config.yaml
d_expert: 176
hidden_act: "squared_reglu"
router_score: "sigmoid"
balance_loss: 0.0164
lr_router: 0.000667
num_attention_heads: 7
norm_eps: 1e-05
attn_scale: 0.177
init_std_down: 0.0
optimizer: "adamw"
lr_head: 0.00678
final_lr_fraction: 0.03
max_steps: 6840
Below are experts of layer 2 (counted from 0) of a mixture-of-experts language model. Rows are named router (the router's row for the expert), down (a neuron's output weights, with its number) and show model dimensions 0-223. Each number is 128 + 24 x the weight over its row's rms, rounded and kept within 0 to 255. Numbers have three digits each.
After each expert's rows: "raises" lists some tokens whose logits its average output raises strongly, later layers aside. This comes from a sample of Wikipedia text that the model never trained on.

# expert 42
router:118119112119090146168131146101142148111118160145117125089120181122110190118166148099110107138152175126163126119110130147133135114122123112117116109127179089133083151129153090162121089114166126133113125085042090162090145129127172136148124129135122101140104111117163120098129103140132104156107163145141107157147158140086156098138130183103151117143128101156130128160148144104101131095145088122174165088120169129134075150155154116143112101141155115128101096131130140127130098104112142096082143133151121107109113125150153142121089118127101138137105138148114122093125145112095156108150117155120136147106117119131100176165128118086139137125112134102139110147114151176116138094126
down0:146131131128101120148142133129130124126141134129132131142102173093115123115175132141156140114155139131110159144081152139148104120094116122093106092150111125128112089170141109159144147132101153144117157121106111095161106147115090127084180100110095132116126132128148103136142161131143118126118104106086144123140102138124155052146075098115098114120129117139163156095090137116138132109080118151074106080133122142133105115102140140109132134141141144136144140141114069123121149147110100169095129151160151161134105100089130112153154123090155154086156113166130160160105200167126116118085136167129146123146141145134102137114088096120124107092104094177149147158117094122153109129116
down1:117076112136125107124081120119111122131143155159157157128125138100113125192078096164135117115134106145185093138095089078138118088137136161129156114152126110124139154118137141111151093097128148154123108147145126144107168098095143117134139152166140130100115088129115154175136125121131166093089164133132088089104126108068139132128116137141117160112101133138189100149097105170108093121139090132163117129162151121118135151136136129130120146081146093113067167135140095134091110157126142124137138103147117163138122147132144126134091160159124159121145146153108122099146130125100128161078120096127099119128130098175115135113130126114118135129087094167122134128117138126145172146097
down2:134093163113125151121143131125120159110102089090097094088123139119147144136151097125107130097115143131111173182112161152096163105176111148128173153115139119134084109134111112158076098099093104146122065138160076120123125159088156124119147130119116119138113133078081120185148153103131111159107139120127119122153086140171138121130145160140087141158109129124134136156106104120129120120127100170145119163125157118155087129177094131121148105104114116152158112115131140140129140111149135098117123115076145147105117128128083121139139120136119093108147140163162105131121173124158107118127149112182136116115116124167091107117093125139136133113111184120109124114082124122110138161164
down3:116082128130111109157125093121116130137120116117130166112115119149122171161099117124189165169086135088140148135130142140105160090102114138118138191130084141150149117121135131115153131148118137142136149121183099088104118156130136099164116125105160098081107090144138110137108124133112152105165119125123110147124122095114100161141094126176143132156117136179152127154149121148116124127120099117100127134086114104146123112133107156139104137114139146134147096125114123144124116163144135143130178103152134155150145169158128129134169100163118161110173121219146150135119184156097133086132118151125124090160110127115105117128132139119135109125162121149129178149129074163123179121134
raises: "day", "th", " British"

# expert 36
router:134129097111087120114129101119116177083148151082147124157100136127116152095092139103116089096110133108110079108139146094152147161096117124120133116143144119124175118130123128102150125094102111133157117086125147110147171132099107132114131154104139128138123123118151146171165132112120151129133149167134134109123141092094119163130109190163125144128140143174138104157173116153059157126091087080153124079128161137100147135138163108160136125142126168177111120152124120109151128116124116121089133149174135107173168118159154114113134141121135150140107114147111157103142127121112129155129137126144140149166193130132130152156118103113124091096142148064128092096123118131133158150109
down0:176126121099101096106167136134143117109136125075182086093138142114137135165107116152125123097116149152135145101145100131124133144112186155143073137131142131141136121113138144099161129167096147083139134134094084123111110116146159172130094124123096176123119121150145144139139088125150153126144145133116163103091079130127165134115111131136115136133150143113094070195115136111120094122150135118102131128086135099132123150136112107131175136112150129150175117131061165142158126130099110145155132145143164108101147142107120155114143113155133148160122122120152121070153140142126132165133131145121154109130151160123094130159165158131126099184163147087145103125154148154159127141130
down1:145102125123175134139101156138147146137119111113101105123138114154136146146116137109105166114131130189089118093121142163121126124124097139113115138133097108069141127151141167133099151125148116137131138108172091093108132133113131148120097130121130131088101145111139160134111122154171117119096157192089125148139107104225124070135154147127112152141107169147156098134141171143144130113131134117143136173144150124112171127122100148079136145109157126119164124148127123092126113127125089124120110169154185121107104110101150127140118164143111154113183097123071104133165125155148135160132089140123106093141125131155146152135144117126143141130155164117104155153127091107154161101134
down2:135120128110151097143075138063095123138140132123102077069133126142106161117111112132139148182144123125142144153143110146128133154102165117111116164133155153125114084140149114140164151134141132124134122104113088126089141129126128122116102144175109120103138118171134124159101131119151081144088119117127138135133148106160186171114109118153133115107086124141115135150112123128104107104112133118090118136112097151145095139099152098118139177112106129105077140135149134158139069183119143117117115120152167164111146108131146121143127139109147101103132142102108168089138070136068140122124136139180141124110142126165145135163102165095162078170154131098133107119125148099138101135124
down3:110196123135157127084146151111183050114126149131115115105090101147083122151148109126121158097147150129124119142166151175119121133130128129128140152109105125149135131133133085142167169153119193101114107086159138125144116120122113142127191131130124138177132123127187096126139132155093130123154150145126131117130171118098101160112154142096140137114124142116109166123120140110106115164116157093137135121089110122128157123116132109140154133146125128128147123113149123098110097135140161138132131136165177159111133090075139123117101125145153156137129165108170160130103134105092160140128127104117102101144109169141156083136147132118150134142110102121132145142182136144054131113094
raises: ",", ":", "whose"

# expert 43
router:133097139120063173154151109185148130105111169085099125082111148108110185178120137109133111133111167103090118115132128134125100132128089109154125138122130125094090131131138141140113145101162087118078164074098149091072125133123163132091104111106136117138130120141124134132112155119128126150115126091148120131120161141193155140107133178126112124121115123152108139094134134152088112100133074134178078102105166164123068136159162120158100083128124109119081097143104107141147136105148157158121156100117150135116144146138127133132152160122146118148110144147099130106099135129108114121139109122111139121127142102100130146132127085113126134111130096112159144147142168121151130117131
down1:119119137069117140134179103139147110081141117108103112128102126146122118133119108130074144123117138160128135135117102106065107101140113127122130105102114106079140118117084085108143130114170136106099088134123124105151135114121138152116145119149091147103096144114081117091092119116096135123144144153132098102137151100103106176108123162134112125135094156089123104065127130106149135162143115130151109112174125137160110120119125081113116139121133136162105141156126151143161112110134128136154113115087134161126097105109141133161083095110145119188135175115081102107084109127111112132157131136091108102146136092079114095101119103160130142129092113142147190147116116127177116124134
down2:159146130182130120137088120153125131163144151133106107145115130120115126142120136099144084134132075136165107143122115109118138194123110119144130142092116134120098123110135125105109103132137130116174149155136075143144101135080134125108112148121138116107096140139140156134118105109129113181122113138131123110106107157119086141081133145112124099142157137107157104134147159088160119112138097109088139146160096162174136112133122132135105142125086164136110136126137142048089101142131153162151126148170130161155098118108107112132157124117141110096130150142182141125059181133156143092143158140128134113132113087162140100168141189118131140096133108127127138156116121111160066113124
down3:142131117116169168122129155139120140097148090126147131109155126159134114120151164141149147149109134137095129104109105162133146141121130120162112147160153131128112159147113104158120124128138124114122144113100172113105089128115125110126155090115158097136149130093197093127111145072097151111116133125130099118106114141109141130143147137140143113122129131115100131126158122131176125171122141095158113126093170159118144159123165133122187152084100114140109114118152122102101179169129106057134130157106142119118151131114105178141156104150128114119182116128100100142125200117121140145159161098114173139088173149128141155188122130159105113143177128126116173127137151119138158155112
down4:140182087109149146142151137122124075138150133151100177125122176146124099128125160149147141110144165127141119123106185132119072153094114136123144124109143139127115128121120155183095116089141122129086114102080116137132116087132105151100124138112139131096151161154194158159114170132107114136135124135124157138157138127096130126118140133153142138118162136104104139152097136115134118118131080107118123115143130176133133096143122142111108089163157090121105104154152163127110134126092151118116170129142111130145147122139106136162104165129188197156099114111109133107118089160106121163128115119163164157172139145133107088139156127149130111156136099127146144127151161088173107157118
raises: " |", " and", " —"

# expert 37
router:136133122088090150135097136191130161148117130155115098161114133124116147091122133108113067117098159077125106126116119147160117134076097110084097153132162126117104158165152099184084118160110120139125138128153125134156124137120123139168120154112139145138098163148164137142157107096112131130113163108135112121152129124102113146111103160121115148123105088139101153129157144119068129094111093139096107117135076127166047107145120127131146136144114136130136125150088118159110121139134110091125150102083109167126139090115093109115109158118114150118111116156138145124130066144153135150115151128109138143144162088136146135134132107132137132062108123102172100123106149111132142103146
down1:103134117095136111142159150123138092135105147145128123149092136143154164100136162118114132136123134116160141107157106174130075146132106129125099118142132170119096167116136103161115151157118113113141118130158164092153166128105140141151182134141113137164114092116159124112118115168163149119082210093109124149086124128114141120139133147111200128138178117131140125109155170125110148100137129086115094152103138134085137121129125123067118114113131168098126123097152072156133133087121150078124160101108164141172111109088135151116128139146149170146151134142154142123133130128097115112119121125145102087103108091144111125162147088101116121122131114101144111151147158147099105125121
down2:085148151116125141148125106128084145179158135139138138168149115149096124175137114128112094130139150110088154112151128133169152140111154129147145112162103114097161155159137133163138121161114139110145138150109103111108129126120136101083144142111156168106138128119141122107129137105156157105121147129145103137154153141098126122134069102131121083162189100110134137151137109139163143159135090131116097104136106127162095146131114144142151140105167139083102120157106115132104111125139166140095091084138105124102158149146168113125122198143130191125115167130136160149171090101111142144151105124117123118115130112144065091114156173106139090136162153139111139119120121125077096149129
down3:145136140108172114120158149094148116133109107132113134157133116111118136138114194157152122152134142113143131126110133138153129127124119106097141134177152070101081175148157147119126142160149142141090134109099109089143134130179099127076135138126194118116100181128110146135095179144114103133102133113134142167138093098143098149096071137120135083175147121149140150136139121119140094109156129134201129145116145168131089124119104129093152082158097117096145143127143092154130149134094128094119119117096126126161147128145122128097182153110110162136121153124131119096119147168132137123135123119132121093071082119152104133125121115130145119139124086139137121149144166146109146152111
down4:137135081118103107102109137126154156146126126122104105130160109113101141108162127139114147149108191134111133157154129134103129115155099082118154127157140132113111139118161112083103160157157151097157166118154125130140120164137128110130108125123167127159050111117114104085112141134175137105141091138091107134127085132145137115127164167160112108147099142125089160116129126153140120123152111133151106152113121116115168115136174138122104129128127118104114094102123103141104136132127097104121161144120129123069161108122070103124118116130099108149137073108166102132087061111105149109078126104094146089156106118108122149117141124128084144108135113174159146178137106089130139117133
raises: " different", " of", " years", " source", " main"

# expert 5
router:130114085120087152158139156098174124116128155096126130093116135135157135152109143146125113052151171104146065097101155113156130092140120160147115118148153105115089121113108121133130146104160123123144101139150117126094138119153073131155136164124143153153094127068119109139136141112156160139145156147148106121094151125100146132116098107149113131100155084125087120116162172134089147108121090133139105110161161130114123116113128146128118076159133068128120095183135115150155116092118137113093166107168147128133144104112074162140130156133101125137129124163124132097120154125119142101163157126156150122118125140108109104116111065148122138122073120128134102099132123120150133111140
down0:160140130151124114107131128147132133130107139160135077120160157158119123069118124138156122134122177148127167182144120133105123130127143153112136127170156129124133101168121113139158145136130130116168133066120141172150169170122102094094091117128122123145087103162133135103132100138141116172117158114129115113149064138137127111118143130095151176149108141111104170178117099109133163117127153137132101155131094127121132142134138097087110094137103133171089142133113135110141138103097107100149150150155127115134112093164123135093137087129142092169151123150198119132171105136100098124130099145099125171125135118072133074150123145143140096135146097130136120118155139130139143139078
down1:133114116153129101119133153142096141123119145155161139135107159166089121097179127155148087127136154130129106157117156136111142172142179120169110144092132150114137135159120107170171140120106141133116190092127171151095088120149106106133090120129101123147129150155127172131124129163129106175128160116172132104136130137105130166151091142087154214111124103106102136169111143154147188118144152132100138167115161128162106128100127135108166131114097155117152125124100115140085092116098145149131118144144140123114136140120110131132097154133126167151119127105138109094089094183150155116130117153139149133133132106105120135134184134161155139117128141136098131146109137131118180146145
down2:157166097177111144102114138167129129133073089136118138135125120141161125133148178065125100086120110165142157136145136162117102105128150136111126144139112111078127070103134139133100149094119136116124089130113139122128188142164178164145115181124173137099136126143124120171155091113168125134113151115134085117144131099086146124174145137091134106085140192090125141146127148136141104129192094131084170113138129119120166112094081117142127133109153129107109101122120113150124093114150128140122166108150174133159142140154132124138132143157141113131138098144138147139077131135135121136132129136092103135155121140150140132168152139153142143149106144117144134121167114113130109095139
down3:119153105096125129140112162153136134157099119117171155167138078132173130178144135106120130102122134135097130102139158144123140109121101118120161110107115103049123118070128170122108128152098162123088169179104122107118126131124158132095124130140108126119134088114156124175180111132111119133085130069084147148137106137115110159140103099103138087098106121128147126139139127161188149177117151173123136167108116142131120125119137117142141109108089091138128156150140147120167111114164136122130107115136122137124153126107110121094086171153105101134128131103122122125123160081152149127132139124165168146148112082144130172176159121141092125124115150105126116101163141113149141133135
raises: "|", "-", "|---|---|---|", ")", "===", "]"

# expert 3
router:105142128105081125182139138164136132121125173141118102187123145135144148086115130128114092107120136115134130126136131147140105141148091148189091155132161115118140168146136127092111148125156106148153144082188114145095134184101097111083137145102131105109098095089161141110107118125146110108131152093149148133164140132180124146140154192112129136138132118171124187157133122117093108139158085132132091109129166128129092127096167145103122085127152095117159102139101124129111131142151097103142167123128125120134139119145150134137120150132154132102124125146122118135109101148134124132089169086125127101151148133117120173140105093106071098106134102123138110125117170150131139149167
down1:117124162128123121171121107146090139138143125145111123122168120113155125121154091145160122117099097090128124131156121106118110114139130147120138155141129108134127159150130150081116128134136111112083148087082126147108111112120122078138115135134119129118160169114152128113157087134106162109126152148122130097134098094156101095132107113165162154130098140151113104130121134083111115128122121158141119075121114138121106134161107139105111109119161130116157152137101114099081103156137171176169130140079181114169148118149125166143177125135154094105122146106160110158107128161091100134099127087144148128134118098159138157116139166165103150116189091115131050122103126175131111158099
down2:164140088148141150126137119099135075146135079120098136137129131133128128101102116159137127148133143106139152135144156103112129164096130135124110120079107118181149127145114103086122135129111126135107156105142103123126126127105144179160132133153150146099123139144172128142126127102148123162138158096122110069124112075183146163067131100131138097101140184131100132123158146159158135129103163138127126137110103163121173143154078097134157134109189118178108140128106117125126161145173151139127146144134170105120084135159118119184077108119171126096139131121119113159092106146098132111120146118149109142102113143131121139119133123113124127125137122118174139105114132067158096119088
down3:117146101117116083129131089129164103124088139118137095193161127108153122124127099123105138120076117138144131118129119101130164087133133111106165114168117109131111138166138108105141168145137170093120138099173127107127150131135145100168141179122123109164141141163132133133159119090088127134114080123143104132145110126149097119139106104085171142119168137124095103089176143117121147169105127127085131136158108114092132122125104111123149157124120140165126128124145117148144109129123167118104134116105132112089146140124145093117127109137147103144125099087080118161089168111128129131158138090136140196103073134114128142153113095158162155127116101125132115123147122103066098167166
down4:088097105104128147105130115133110168152142107095095130120112141152117179146170156141121137118130142102133133092169108173152122127159128102103112160130129176118159132131141145100124147157114144147137115118105141149119155120096138132160120094120145131117135067121119119107122118127098178180080130167148100099148158116094129154130177121142088137128141117143145130157061101140101095135144109138125137180158097136106139092116114117129127129123151142129178101143124139145131135122151136130162081093161101146152133163161129152176162145097079130127108123113103122145131073118133174127127143148128133124172135125174105148145139098122159128103132192136134158144162114101141090131104
raises: "History", "S", "A", "The", "H", "As"

# expert 18
router:116119151108135146159152095143165207101103201103117119125102139123154083128120160133131170082136142087119122093103142183131133133105109148115125132149128135105128105114150145099084098139104142159133135118163113104128131121119143139128080164148095140126113092145143081121129141117137108156144147114156122152141170151126112161121107139102111142122131124120095110152114156138125154114123136107100129099149124122143111121112143131136073104143158117105144133144115080141148117131138119096093094121140123190142128142130137139146110113180129165107109137145116115101160077163140122112169151062134150134120189087126146194091122107126094149126115090112106102152115140121122130134150
down0:131153132146126122072131128119083121132134130109126128134087128147125111123154144152119143117109086121118157155086103133116111079154096130122134128099135132123121122132142121135110099107106184118121137107098137101093151119115096140152133115120173160129089172136121178126150167187116125122143118189119136136132133133149048118068153105125144122143107090152106132138140100164107124171163141166120106181097156118150132155140107127147154125118145146167091135105107126098138131109087150139160107141098095091083140145131103138117123097148104173165134131124103090108109140140142167091145134136123153121173113113130124144135143144114160118092157092162166175155109137121147145123113
down1:122099153166141133137169132181111137118132123125151126134156145098135140140121115127143143102097134130148091131126168142166108146129131133132130148135150154143133116102085109150132127113097088166111092169157196117130102166131133093171114165152097159094153141138145082097102053094106156124131171197116092109135120122111108145094104133121090113088102155165168144144133124134163108133130152111116122117104138127142133137120139120107137124134124124137148107152110129127113151106125120127125107114159129122114149088153123104153119185169177133133128140149126175101150139104182122132109110130127121157149133153152075109120151175120114115113139148141112183117122137138121184174137
down2:116115085123149116132153099129120124151099152136116125122073142084093132122137110140112094097117170148144175153152100140106120125134156098074111071140096159089110155109160144113158119182151100119146174113088127097136134138155155162123114122074105168130109139127120094150092142150108120105104109096180097144155123142149140164099137107117103114159129132142103146126141118081143122128152160127109116157143126123125123142105116095139138102102124103101122109105138118167143126091143119132083144155133162108141128146109097102138102136121098149182127111100118149133121137114146156142139116091121162164115152121181148148136129107147130162100102131137140199107167115143084115123162
down3:166144122108117121126147096143132132133098122110068154129107127147129121122167094140128119140145131106122128160154074126126098132098134116110131121141111180114148101149121138118102126128189151118127109106120142131086141130105154118145142139127146127120096098109176104132122112100073146127140142140120156119091166110148172104099138103127070123099161135128141133118190139125199110132160150130095115113144084116146155120152126138125107106110097131107123158069126133120115162152147181117150100142159121141109115139159097155163153129162117122117092135108131094136120083111119142128054069113104130123109135123133154140141140107169088179141114115112165110119119153132176150111144
raises: "e", ".", "s", "a", " ", "d"

# expert 2
router:120102095096071115175111114168065181169092167135130122118120135137122163105122120112091132155120111119122129156116159166114145161122103130133126151180178126157100126141136082128117122096164088100107155067096108179124122131108133187128135110110126177163152141090120151160139133100126136148106131089138092121133135103129160137150120138137145136123094110140116145152157129132089094120101110127111124125103118104129106133144176168138143165128123129137121107137160109113149097121138115131136148148147147146131150095159102107132150125146116138156115143156102135147110114152123123115113117109114134129103161114132091166148109111069158136129088084132127110116152150105134164123196
down0:132169170140110157108152187156126111161164102108145106057127082113151102141111097145156156087111167091139162133157096120155086130115119132135107141151109104114132147124159100124063180116077105144122120140144138137138095109151146182142128099124098132046112083109161145123084108118136095145104108159146116142120123106131139113124131145124115122118132142118106137105123111125140142138150111143125103195135107152121118129112167100095147107159140099128121087132139148096141130119075122117138165116101132085112107129148125113122140082134128111132100131141149136123113153120110114160115103131151117106104120100128138119141102128099165145098167111138176095144156110148127107130120
down1:135133119114116094138108148172079134148106106157162145116135103102125143107162128141138085130155131119140147142183090161101127090152122159157101140120142166115047110111185112104127107119101133084131126142111128171098124142106108109124112106123116164133117140105143118108133139135160127127144122117139136070076106130136132053173102132118142150113150154140133119126179141135125116132112097136140111112131131121173190088150126138116141109088116124140120164138081131086104101112112067084132146141134135137143153118142159144099130089145092108138139098133093147142124121122133118109118125164095160127154144111147128119119146101120154115129153148153068125109133097111158134087147
down2:125136156118150106100118095101145088117126155127170059147110124120120138148090142161117135123172139148160132136106078135147096108150135095100149137152064158120150124143148112161113134094105154092151128172125146126085108132150104136099150151143145114107164141109116100130130135099131081099143125140133122109135112113135077124111084152161127102137156078166132084129100131114139152100122117152158114115106126110132103133096153130111128130121146139088118125127121109149132141103136119095121115148091114181149101110109139146117111129135099164129116102099106118116109161152141121156130161134143130173137124174104085090163132139123144184153115118106102148109174128065079091133101
down3:210108146128124104135141131142168120100135119114141096149129118122138147088108155122120130134152140149132140169108154135093154142103135154108117129137118138134051127129190141133128138067172140120155147113146154134165122156140128117103124112120132138124140122113112102107138155133149121132133126135083108129138097129159128117121108161125144155130104191118158125124098078128066121113121157081112143089150160138163142206127112120128110113125123150105146113111159122209152164111078130093170146128120140129178125095123129136125153121110146116101143139110145110129124146116134124132102184090108116149150139140106139124144148120111151128107128100150100156107144158141163136178143
raises: " a", " the", " that", " ", ",", " their"

# expert 35
router:100146115115137131150109144193152123115118163113112120071108146118125074188095142141092106099121140107094121119124154170132122098128093160140142149153168105125068130153145104136094130113145135152126140089148177104081128158129132123147113117104159132142134125120119109160164125112137130143117135117108100126154135083193137170123131198155146098158122117161117120158128130114101124145134082116140168115117117168138092127123135156155138115188153120124124160149118126146153112128139144135093143179064155115127105126143106162135107120135143151143115114149114149090126087137146109133128135090091163130120116129126107140140127124110122122105112152114168154119090153151132138114182
down0:138159150118152144122119150128138094153123123114137121092105084146161188190149142106178134155139133116081128135131082134113119140127158152116113120107159160109143138138126137118094126119125147118148120123090073117173117165133097115144148147139171121105127131103153140084119121151127136128175114112118126115108120127098152112120160124107088108143157123098103122093121113090174114110146092129078124130120128144100087174172156093102114145116128114150105104133115108061064129119083156156115122135157160131108145146132113143072144094137110110116121128127148126100173136086120140131106065123141134079151113140148135103129123108128156104130154116105127097137142100098114096119144
down1:188160162092096162132135142141105128126116122119125142099122121168120122134130170142134117103106102110098140158116155080120143149123127165159113123137127144102156142102104150122131068108162108135107111139141101125132141134117111089130147108108139126105119149090110160159097164145115099144132121140118142143143139130103144119119151126154078117121137140068149168125105142117137114121128082104101125142097129127128077136110182123144091127089123117129117115138095166088130128093134095093084101189154124144145175167177094169133115141093135154061106151133111107116123130083099159109101155148106149112098136146123129130119129180144156127097092108142117116176146118109121154114122
down2:125108138121148108126146130068078096081172130157113148131160139104134158107116130110119150134094102093134133095150129149162048173115140146102101109130116162107084129147122127121132094133135101149126086118134119120105116072120134110138126131134108115106143120130124147168122172074134116141128133166130114139144104160147164121148118106134136136135161108149115132128107112110154098136119123167142140072161117104156139169130117124126123177106118119113138123086149113126136149133135067111177157134133110185150104073098162091115136091117107131148115114135121137085141148159152134130131130138118113114143145089138124149139139102110144108108139104148097085150121152185087172122095
down3:150138112158087132128136131169131115141102151135131131128164136149136116127107128139180098145100124123142090139086109118133132127108141147129101152121137133156130128092128102105128119131155114116158063140124159157148155128117130150204123117135152093132122194140099164117107127088112112138135116130127124140097141119134137158116109106117068117099110139127118122106124132165142134148121153126118158122142146096131125101129121144128134138127121143164144160114074135106113157176091142098113096103145178130161175123151133052059112091140128092153116141154160172139131151088166163151105161142118133118108125154159123074174148145104148101154130157132119099157165097121112142126126
raises: "\"", ",", " highlights", ";", " in", " and"

# expert 45
router:105109096109071168151166129152108151123109168071131114158104158099133083079092148104116125061118145101104103106095140127131093118117096112145132120111186118131175131152113118148143123119121109174119082118188126126070147115130130125074115150122136115153125133094120128148124165109118132137109139120143123134148174135152132100114094192147107119119116124116127154128149148127081120141104106142134157124141164103151094121147144159150105083090098116134134094135119138164175110091138140112102164114114157114146156109162112142111135169116092092116117129140120111128104122116118116121133155119136142089134108147116111110118119093090086130098116118120140131131110142087103140120161
down0:130114107128140148095146104121145139145140094127074087121136103131088129090163144131154139127114086158063131152116145156130138170125123145124146202116132147124143126123101155159133113135073098120127099167145078154120161166143121109071124138109134175118130118138147132074104100113121143164129096120122134146132096127156160114142134131104128096104128099147146151106136150139155146090143100112150146114094105120098053138138175125112129155122121152138102145119134149138148116143121135108156106167095158142144109146122163130059117102089170110132135132132142106145087137107130168098129139131144125079115096148132172117132125110155160114129156158132104144141112108130135164135161
down1:123126159149126193101141114136130156154142167133146045095166122083118136077100124102158097158160131112122117099110148133128135112141129124142072150153175118136108105133148129118143123167109149169138116136121103156108089139112140134130154134116148152110123112120115106140118138136156090139134140120116097142137133160122110135159173145183170127174115132159120151123081106114129129099154162110117084126114134137165135131121175106138099144152145116119098113119073115106126141152185129109129141154099129135135122093087154111133145132120106079131176118101128152143149154135107109138132077089137171119160171096145086114096153108098132115126102109114101136100129131120157127153139
down2:117122196112167138155141113151126140077122116132118158189137133141125069149117148106117148122152115151121129100140150087112107116177124123150150112112096130124105131123121133127130118143122140152088153126098101103155132161095105125146115126152107132112145115130141134133098144123116147110136108112127133105122094096114125154163170092162124089161111098123136111133106115096099125148061113115101107150111146156133120130136120137142141107085171130116171132152043101128088110180134134107112076090146121123190112110113122136119131112129092185118109152096122144110133089121120125147113148124092151157120158127137120145148171129081119137107109140101102114103157106150103133157080
down3:120207118108089112146166139118109141127157149142153162140160110085136125094122148092139131128130140104126130097116123122137101185147134151163144108088156127125101150107189156150113173140101134139088068155139115079115106107135160136160113100115129136101127132110151126097094101192100132126140115149115113162107116137126092137151093168100144131106164087166096104120124128135129084145140150138152117157083164173137106098108110126125138133141143116142138196141098107140149145123086130180113146110153114126140096130124094134138121136125167101161169116111129139135102142101097116126137113151091146115144094147128137153146085121147135088118146137130137100126137140147128132124103
raises: " |", " and", "\".", ".\""

# expert 34
router:100104128142110132142146131143154125115095136111088123120118131094139103127149151110161142138126144136100100101113116180097127121080110103100158126166165109106131082157138095145117138123155142143142127136122111092124136139093125150145118177138133108122075109117124091111124169122148118145094140172125110108113191124133117119109119141130079120153094066125124154122098157089095118132097132121126118118124129191113129105131141122154137126117142109094110109177141135106119120114119109124113204125115113148111142135170084128146104129124147175101152115164091155153119112144136137120148125108159145105119145069137126156098123114063093131139052124119144098093118173139146120145126
down0:131080082141130141143133125113115077138112138129135174105116140129143140146119144168113130120115093161151177134143118087105125148105160146176125105116078108140108103201111099117076103079135113102110120077122112134118156108123142189165120131131141115107125109115116145142118088108101124135084158111104125163109150091121136157111096176118114109098163134130131094156063149162071153089136143097119141154125122158099155142111136113116092102115132169117125125128128138177114121160151095114136112137134155134131121135152111086130172141140144138105118143138109123132121131118134118126146151156104096163126121071124153158132120130134175172121104124158092118123152103131114139142125
down1:169124130110103148110142192122151123116082097181135133106111113132110147147091150126112145118126117096081130144122120097120163117160105164167184120131142109106153134137114157114115106118103153143104091134171141127116141118182105114090151145117145188099107120139146123115138134126100117122134152151089096143133112129116167111138150151142108150135116112114096143082093095123131099099116124120130183124122125150132122117110118122118126125173125127129134126136146145097145147140090075117096128100124122101099159132131143146087145139157190162156109144115122130120146198086104087118111078132119161139114182166173101123114090152104111097106124098095128141120147116128134102106114
down2:151152134134123099160128104165098135087127120119156101108134147100137100139112130130108092102180150148145154102090107132155203118114123118130124118118122156143133063072139145149110127132124109089096098131142148137086111130113144084141114113148143121164124098120143110092176091135151143127122151134119109088131106135088132139173156124136133128142080128145137142154117103133134145119159133158046133110081092121124141117169113133111112126083148153146140141132087161134096114105108103084158088106150115164144151148115124107103067096130126144138124114084109123166092131101107149127107133125141148134151115150149151095119135097123105167141159140138108123119149110079133128100147
down3:138126176129130111124088080125139120142141107134173122115124126105134146109114193102097134132130136157106102106102115107120128108167110147121111130086084108106111160139110129135129099129134089157098119083137136093130144132167135155097130117126140137134154150116142156112158165063116146149139123181190127102114095109138120136145132163099113128122105131134119098106106121160105134121123126107131097087082126145123162100129172102141128113164139102104095135124142141168108111122113108109124184101110101131136116108150126074120124178123166132149126098129132154148164072091144139125116123168138075146130095149097134142100127122125165126110117125158144095166183133162162166118118
raises: " of", " on", " only", " himself", " with", " over"

# expert 1
router:092105126136116129140155126171164120137096165139135100132154112147154151129122166079079121109131109113122119113113142160154093125075129121132123108154155136150125117105104146128112129103159095108136113151140108142127112187103133134122129151096093124169071095128158150128143110098117149120079113176089064121158143120127165105120146179135095114147101079117090154121118126193115154081122129133085124078136145124152120113157152139132153137127110113094129128127130130143134150140136130096097143131134101118110138131137087158157119123112167148153110105145124136139116106175122144127116162102101102125183100071094151140143167117127120131146078093146168142125127108113136131149117
down0:169132106153133151118144124121164075105128137123163154058152118116120137116123122155114115132146155137122171120129139111138101127120125138117111123139138129079120147123130115104112144105106152175130165140125165083116113096139144123119082143156141126121133169157096128169144104135077115119164158142186129123101107128109127106095122161134102156108115130118132119196115145084123107083086140099122141139143142155143074192107150131135131086111106128141130123139117149127152176119133105144102067077141121142100116091106148087093150129132123121137125154099148141073097120108121152123101091118169129116140125110119094152128133138115103170179119114136119150144154139130138155133085
down1:093129099125152044136141133151157114151158155140108130112142144096156126114105104119126138167111080141118121139155118128138152111139125127129102138131120148127123121134129102138148156182129102104119089108160145169115138145142146084134134121102153143167101079139168098155138078125100121076132115100073144079133121144113106141160102096074156119098105120147180157117147125138133102151161123144107129117108097129128144133115122138056134103160186151136093111149134080159117116132133139141103080102150111132139141168138129153141129111151150148133141129098102146132138127139110142150137136138099137095140135123160136114119142192133129152122119193101134099169104136142157108122119
down2:118156140152145141139131119111112191136131114153139133121124103097076152124122133118157115105121173133147140118153114133109118104113119178136136143109078106096111153149094096139106135151150136092128149120167139148175110122181103123075114126097117140153133090120126131164173122156111115145118097150125135128125154153150134173102158123139105131135068127143147137128187120076090133118153140107092137158116182163134156169146111138129095124134149120106174165165130099124091120113115094152104108091108126123126109103148126152108092104107104161128113114139165108116139108121105106204131160159113138122170136108103087100137115137161127138127128091112158114108142118114153139158144
down3:123171172141123158138140113132139116121089147167153142127106123153129116101118112159109174145093112148142137118149098146153219107113106150170147133108131129135125105127134125152119162104132158106108124081111164151125077117134112113116141136065090150141125138111105105167102165150118168160130135121168112140130128112138125138175111136122138136106117080119082151103122090117101145127113129106152125115117100127151127105153130107166100155140155137142141089160127121134119125159129170105198105118181097143124138136118131136117170122148094122131124094181115130145098139127135133157143168117130148111101121105125116155111144112096123086111139073164169160128152156146116086129158
raises: "ally", "day", "door", "ș"